Weights of a small mixture-of-experts language model, trained from scratch on English Wikipedia.
Experts: 64 experts in each of 14 layers, 6 picks a token, a softmax router.
Training: a variant of SOAP for the experts, 335M tokens, 10398 steps.
Below are experts of layer 6 (counted from 0) of a mixture-of-experts language model. Rows are named router (the router's row for the expert), down (a neuron's output weights, with its number) and show model dimensions 0-127. Each number is 128 + 32 x the weight over its row's rms, rounded and kept within 0 to 255. Numbers have three digits each.
Before each expert's rows: "comes before" lists some tokens at least twice as common just after its tokens as in all text. This comes from a sample of Wikipedia text that the model never trained on. Tokens count by the router's weight.

# expert 16
comes before: ",", ".", " |", ")", "–", " States"
router:145096140134166102107129068176090075117092082184129132146129069073180173115112141079150121088132133114171130151106195121120085122109095098142149108116163184139065147132107103144114142147165083137131128158085158118116128192132104160176124149113185139126076119153150117121103082156155103142083137146158075114132133183131063165169102125144165102139119113104126152078064164149177130177083
down0:188125136134164158090145093163150078100130123104160142154174120157126068123122102165132118071125079132108155150135113159139098132134208138089147138195051070067125093088111186175125120132179164087132124144177117104135142101123083130117058106133140095149162164193110137084072120155145138119136081153116090194153129098141122161095136070162121126104148140088170092114153186109167119177098
down1:153099120086090149164146133109171241118115116123122138115136128135182110148153145139131204109080131131117056117154197117131084117109151122092123108141142093122095104113129135149092120186115115143114152081158126138130101130106109095135143175132171107136136088163084129101120150166100133111087080065125062098071160122194083101118144140088096127151106145092082146151119135099180119164162
down2:132170129094085093178113113113087108092143084178121185111174103107139160141056165123168105175130072183094151121164093120128112115114159134109169136078131097084149079092138158128164139119130177128105108082081107107150125099116202064124159153116099150118155127131128086165095150162182139139104146138120085120172123138032147172160102131189203136163166118118099166116079106147172112089106
down3:124144147094152171087152133154072182103121084112095131123133139137093122154133033138090057135127198134083129079133111138143166123151117220172101088098092141125117109092151054115075103089106123148111134132143130106115135034170184125075141087123110123165101141140146107117159081109167112149113146159163138153147125084093151100137120152129097124071128179118169169024105059152119148166134
down4:117097195124150153129144146148128146207143179143105079096086218137091147117144211114154104099125126144117143152115151156099089206109107136124114201136121089115145129118132058087087143174147119141148159128123103142183162110130064148158075181144140134098164113127099102125140157097129076255105082094131138086133125102131149166062181157106086145186080217104103113151125125111121125103152
down5:093139146092102107119109142139135125063112109151123120164110154111194107153108114151132191151134071168144123078174102075151057124147127102165105135176095101155149181138130144160121148161108122147126110188172119179165160131174110173104109148135153176125129145128122148071148147098153135111090084131202112108099104098133073155136163136086105127098125100159115104116158142111157160151148
down6:113135125121161150168160107136149136059124097130105052070051130086135144145157146130180116060101081181183113148190108116123089156141163169071091120084151098060095111116124118149134097161179127135096152121149117150143128182132135163170118185107176107127117153171079172134111117159103154148154171148146067177105123118135161238133131141131139079130140088118150143115127124081121068142132
down7:138115181136117092126100110149148078094122115130145081150112103144138120165116102134104071128199185115086191113068131148125133109170139109160194173128122142132106103215113136133112152144116160055150125125146151118099155110110140100098170198131129082189088092144173109105124132139172124079065125135133155033171127149100078087129104156185123137146140144163093114127134124137141126126051
down8:106115143104153142087131179122142158119084143193189111141134184121113140142160131095160198198102137153150129157126123153079150118186141064157138115134104091142097086095139100108093137110164146158093120114132092070126171159143102109129144216148117139092147138071141065121198114066125091140178121144143134148117142105099157116162251118121131137084138109152149115143158090155048101130129
down9:125167119106120173148101134134127116167149105097158102150129122194083129163119117098096126169153134090098131132090148171072177106141138151142131134146138094125146073105092088109102176113092081137133122127162081093086142094124228118084160149164038130113078182173111170118136128116150105144136127134094152074118129125069113049085170108119108105110141163207142121142195136138115156125091
down10:152129110163127113057107161126133083114116101099167138120140100082145099181065154085140079136101119150108129150135132125154075163153113116128148108097107108113121184095044150075110155126183118075132115147058121159120107103102120124125125132162161156081120098183134141088116068172075077162091115085178104128080121171140124126127127119169128144190117149160086123091090155075155130129153
down11:127194156137105177145137153110080151095161119122100084144115096074118107110095177109127108103159128124131121135167187145078153139130139143121128124064122227117151128117120105142090151170089126085119149132157154101168135138125120116164172160206167133075215152172138138128176143096105218141192103204059132112099181156149099113098116149097155127086142128111109157166112082127106138149178
down12:133089146146126131085120104118121144090180105159106105144111103156064128099125106156129052133139176111082109176145148077188086110098093114125117105113089158108128168125147146171150098099082124161095169155082187069065109147145212104135146149138122146099084139215109160064144178183196106121094129146125121110096122179116140090166129127086168118082179191122074096126091166145122110150107
down13:145123131152164136140057092149140093080098167139142092134099143147080187122105133146183161177086108116144180115148152111152100131075130159155096178111118126103163157092156168161174150137165154172093167099101157103133087159122083107143149113106132154118196128163185103158110127131159152100094140095090098096106095128074157149127095101131165144143138117092140160087143073092110048059120
down14:092128106154127079122180095169134133134151190119100170159085135181122135134111121115094073077197194162158133129167137088165132152112103113126065120110189116113099110132130151129142129156125102128162099102112113123143143203103131168048127136127168106067089152133099143086138078094178132124084125146116124129084133166129178118158104091173172164141148128170128220073106207189161141146109
down15:130166119124084140145170110104087124120159183131161094118183090094104119116180134123126167135129166114171101121126159141107094164136168122112106138087161113116148085142111137138144099130128145118170032071144198100141166138100153112071122097168145177166093122167072094117137125135127081082073142146126142103116115030115130134138073119102169131122128110157158118151142154090204119139101
down16:182159151145089159144161147117100147146172091091157147132118178141124139165203116119132131163160153112145134188131135097167161141075139124127118125141118158187133098153076176118156159177144140086113144109186127119187117085113148113056192187120067145105115147149108125124163148086154074122127138168140129147141132131118156125134121114139071131205065144123089107115135058112143146119141
down17:184142162149160133081176114154106116134125078120109120124101163176096138075110081130153204170140164072116122115065075146119178103135129175143138140092089147098175169062173124111149170147084109146139189140077031121150158151090127107162133106112145094158112155111126087189125110072106141101156119170150124107093107126145089132088090160098051170122100097127120124082201092149150137167152
down18:124132111093135107137101158125137139128195113112161117055137126168141151126100159098154151121133151119119117083117109076073167180173155090111144190144134114129126127138172119076061112144156088151127100129108166120176145144137147158185133056155082143111156104130127153190154183070120149142103153101083158099090169121113114170117094145105124124068132126166094163159142112175154143092127
down19:145093119109065083135126115106093131095129147132124155117101129133145152123071126122177153180132155110153116093128139113125125164096135114147108070076101167147133175105126156127139117068142136129130138089153123107089077181105136165129103116111161154073130150067061157103081126181082158127125183125114157071167130054182154124142181144068085114139152094118119145123116137098149133094180
down20:114150148136132111124119191171158159179092133136103154077099141126216168106166142136122144134149100132191202114153063101142104123113105087119130081132180185122081174181080132139131137124197155123108115127105100137125107150108135192136110121133173145069178116075099126073124152127160198115075115147153144226204073131130095175146111109134146087144090122136148106148108159118108100119144
down21:124116122101126158097138147155141130168174099120099151216125070144122059105148126132138127117165097094126155099165134112145130091202125148129151066137162119169131185109159119201110137191135078124154176149082125153108121128179066099170131102061083114079122159070080093108128164121059127111187156122099120166129152063134126171148151168057128150075100116166161073112157113071121111163137
down22:163102124100157132122074155161111136166125138158082134112124162169093173137158111170091138127198175134157122124149153215166111136158097069115170092126101097070119019125097122100132107121146193135166120187085200181132146092160115084144137108070105025133102187123076165089110133137115112108105152139153078122166136140106138129078081158140148153111170151025156140097146114139165100117159
down23:144110145118090132106138132144141132090131089104135059078124129114159154132141146147116166126135148118118130126156169113109157129102165147143168142130165100124136116130148043163152149124099123135102132121061141144105110112127098112084107104107129186102199007131179090144113159197185123174093108134163088069136108158108128175181093135116180149142149129094148198136072164127157129138090
down24:131144084148146137170063069125139091138118081135130145126209084142120156129137132153120097165091118184080119153064081131140156051091160100097125151102175109174136138164113112175105138186138158157173174128131085116128106148150172100106192095136114129147107089164082118136125075098131113143166159182175147109165149133102084143114133174136124053157126093159135210057110131163175127157127
down25:141171144185126165122142142147130156178110108098089113111138111072124193087129074122066141144078143127123106157110069064135136118102097175141133096090099155134124161138115113120159126137197125120101156107139138120140160121149172132186112148166143175131108083129188075154093144103093140133149118148163137158191148119151106146151101090138128079191124116097166138102127097160073108128146
down26:159120075116110155145150126127083099171165172076158111168109088166105140082093126162137201123122155085103108091194077104119137164085136094155126070112127140077149087106096095170121139130210095103166109155173155087139141149181076161151139163110114109098112083097185112162116121150106125093065131216113110154078107131087095160186155093109101068164149147140110140143133150127104138147113
down27:154106150116114149110140121123169154110119122075161135055125112111128134063214116117114175129103101141066088087112103132145200112153091152145082130133185120137145104108066173122109149086079142175168157172125126112186146039108161069118145113174087083148063091102144125093103102172121159106165164115119143128133094100146199110123113120099148143120134120206174099130165141167062117113143
down28:137118146104145088134128120133108117113137153078077081145190111162168103155172086135097116084169091155065087114140163153100095126158131150072107141135142105142104066088147117148098135160081152081133136125204115098098196107110134077102134077094126127172067133089106114129136150163165108111120155165116161105108165101035116137097171085097176095139122127111120085142126103141109118077177
down29:161062131073077126091159146126140120106148106067104157132149129119103117148124080184137164174166147060158130139128129107150131118183169139166152084171139090132159117115124080155124097142117079051118172095124091081149158093134110119121116070127159104136131105115143120153197137146160132109136092127127101111164132132119098134102203107073117143110142125116156078138180176113150099165123
down30:182175172158091187107124149129071146103088174199050115105136078156101111110130106124123135106172113137133140091119115173143087178118156132110150113103126195128180158118149127084137130135108164147137152102099083094132113118105172082146155067114162127156124108049160116151133197123088138168127087139140156090147174107126112121105149103126145134151135167127133158114095163101096133121151
down31:180168111150090097138089133097139142154081144116163102135166129094100159114183200131153096115101082109112093086144127090170146155146170117079123142104134075156159108178109175094165090120154125150125119115086130093078080133137107144164133088060144165168144131078137122099154101107148143135107123114113146081083142088127155162096127080095084105121132096125147118163199162141102184079135
down32:127081160117090105136106158058074116192119139121233087110086117141146160143147133180107122059128092177181111082108147138122093070176140109136134113072140097201084125113089125125094122118154122107198124165056130141073115155109170112117079140118068121098142112054143123149164141102135141123160121175106124140125117110083109136158141125075180113121135085058146135157200167137122132137048
down33:172074125131177094147138136123166179134086152110141096136178121121147147098130129150107156115146120121120109129123122164063166133075137177097065096080125196183152177079165071164049182146125124177150098143137147151076138125098156134153140129143116123155128118145183106167160113062183121108122139135126138086109145162066168124112091142146176114128191130164148062141146111132123170182178
down34:064149148160100113107212111171132124111114116088129150110125194153135109115133108103104108095153135058091119138165073069104091076123088151111098086114133139119146072176151108152121162128141060128150135121139122110115129190089100123120136131123116117191187152142198209114172137088128161127111080090185153156099129083095164097133146050141098150142110138120140107094134094146128144154120
down35:126147147107124131128163128119157083060098149111106151123131115081170160186107142093141143162155134139108162108157122127062145176070105184125146126190124096143141153171091120115105137100165126086153186092127120131131080172128106161129173148142147129104121064073185140180124139136119136167158115118131102173120110168124086147149135144155146169188075121133151130044115114179138180175129
down36:074130137209186101115141118140130119129121178163144153140107160122177133173174087122136077136140083116153115134112123118174136140160090154126137141119071080076112109225145134167096143124141116112104127118141039145155132101091149105121163167088141153084077132124101148122140082138118118045155132157046122091154130116122102134144089086093133129158136121118120160074128126118172129116160
down37:131153116114118129164089127096159129151119090118094144097109125202123092094115103112096095098154139131158114167138123169112055110131095072152151131170111086091139122141062144145146104129077145089135100113136168066133139136145190182121164129151115176139090152093111112170135138156100159077146105070161118099181145149092141132131110154124075109153167168086156151139137101129092108132114
down38:114067131151152096090137068120069090146075114025109106139078143117154116123105091176103158111212110132145099144097131108095156138141092167114164141165119136145159150158111146134108114110149128104185140148066213117120127115128143070101124155112135152105132126125117130117141120088143100112128155081146089151140077176099177099136152063172127128098117169164132155180140115135115141078071
down39:140097113105127072146133098133140111103142067064134119116143124128158088114181128102136179094121092178144070137107114153115169095129131110155098111151132149131130133088137201138145173111088117133128142124116117127094137067163146131064182122109122129112073108124167147154047104132068142132142172110102124130131119084140172093154123122110160098084178179183117141144081130111097093092110
down40:137162099160122085130024124118110104149190109111149125065212156173098098124153157105124117102089098067129174114121081149133186127110097153133129158146115116152120179136170117155112095112051183131194089110151146076062087079184175085130082107095115094061124138141071151112142160135129177099111107108136181138124092187105134152104138102101117123127099134083131146161161117119186079135142
down41:110088194162085107067089141114118144157171123120124120128100088147138138127093093130140127101157119164131115163142122131162111198118115134156110094116116127128069167080096115140103169134134123107124181117116105157082127178134095160153152157152050111131156081111102149132159151063089145076109118133175168144210115125161101173119064146191121132108123098149095137169040093137112124145088
down42:099118081107090115142218140190139134157111136204140111139097159080146103187135153087153174147077124157171175159170163136134160139162116134066173175138132151096049089180140141080065163089108173178162099148116125137143120151131092115121135211102157165117158082066084160095134089170161143142135091130146149108154145137175085149099114104118192110139136115126161148128132152152133074120168
down43:111118169095164127131152117168163111108094115164176152173104062076162148178095110129130144119093154096102129123114134143076091116158074101147096169143111132142140120100101140156138151135141145100131042136078190123124145135142110157096111106097138140164098115146167122205117143135158118194115103100163109089160193171119135134124136173175113136130087137151117130115092185113170135114164
down44:166085056094130139073159120120068156150084068152205086134142113072140125103047155131184107113100075146117125200131166120154185078156099098130070083159142129140098122110094152115103126114148113090106101103136116115110147117122134112114115107095129049130086097163122107154118144138067184169096141138153124100132129120152152178145125129117172129152136124101130164124098177086127131107104
down45:072159134151157102098167100141139161135153108192176140133072127069099126164142222106129137134138180200108154121127159141160102115142078170118161141155127101169122072123140149127187114154191152076137116101121186106181155174166127111130137155145135146115106144167079104150097147107155109119104145140126121129102123174133093121087160121200141130091142078076147137111121184161115044094135
down46:162115106142121159145118167091155147097099124181053129116102168073132181140051094146097128130115213096101077133132123150070137067117182115145122106143032129076149176112124146097128133138142104119149079153124124119115151126159169198094102151110147101126151174177106132144179090151132129122106147091205180049176124147129121091116143135154113151087198093162159138122141119118146146112094
down47:071109173120117096119111046118132128118067049136147132148101117154097106126146184189084090147176098120128169116132156145094076083173104179188154081138159103120154136135053121137202146106148060143160104104140141089098122140144160148133156130152108137118129155106165110177117122123167127152092125165143137107151096096091089166179126151116119193094135145098136185103152149110107144060159
down48:129126116104118167122142176123121123103055080148134135146100176069128135131177157130153158163186116129158121128164081113136122137141054093162121114110148116166026151162108113097149140109137113135099055115133070077157102177155139167069118172127142181160147127133159091068124139090081145091140119105055120112113097114108111178149162138153121116120075108167197140090161151117138133170111
down49:085124160071122071130162141148106152160181160149154175096153089139113089125122129079169096173130145147119143142118185119148126141079128123067087173123150126100099129180127153134092113197113058139110158120148143139121158126071150154115102167134060120180141106197098110195121086086169101094139181123150130166086115181124089095135110197136105078102226097176107157059139151175119135158170
down50:129136095110127113115153140093146157141146179115067153151101089119164152135132187156129107126043172159153159151102124161117106140098188158124158143092189216148078093171063110146131155142113114142120113138104129151126140146153132114139125132187115182138095096100135125176117101130134108160102118080143142179167095136094110168139130076191151164135104119148130143092090142130128174139040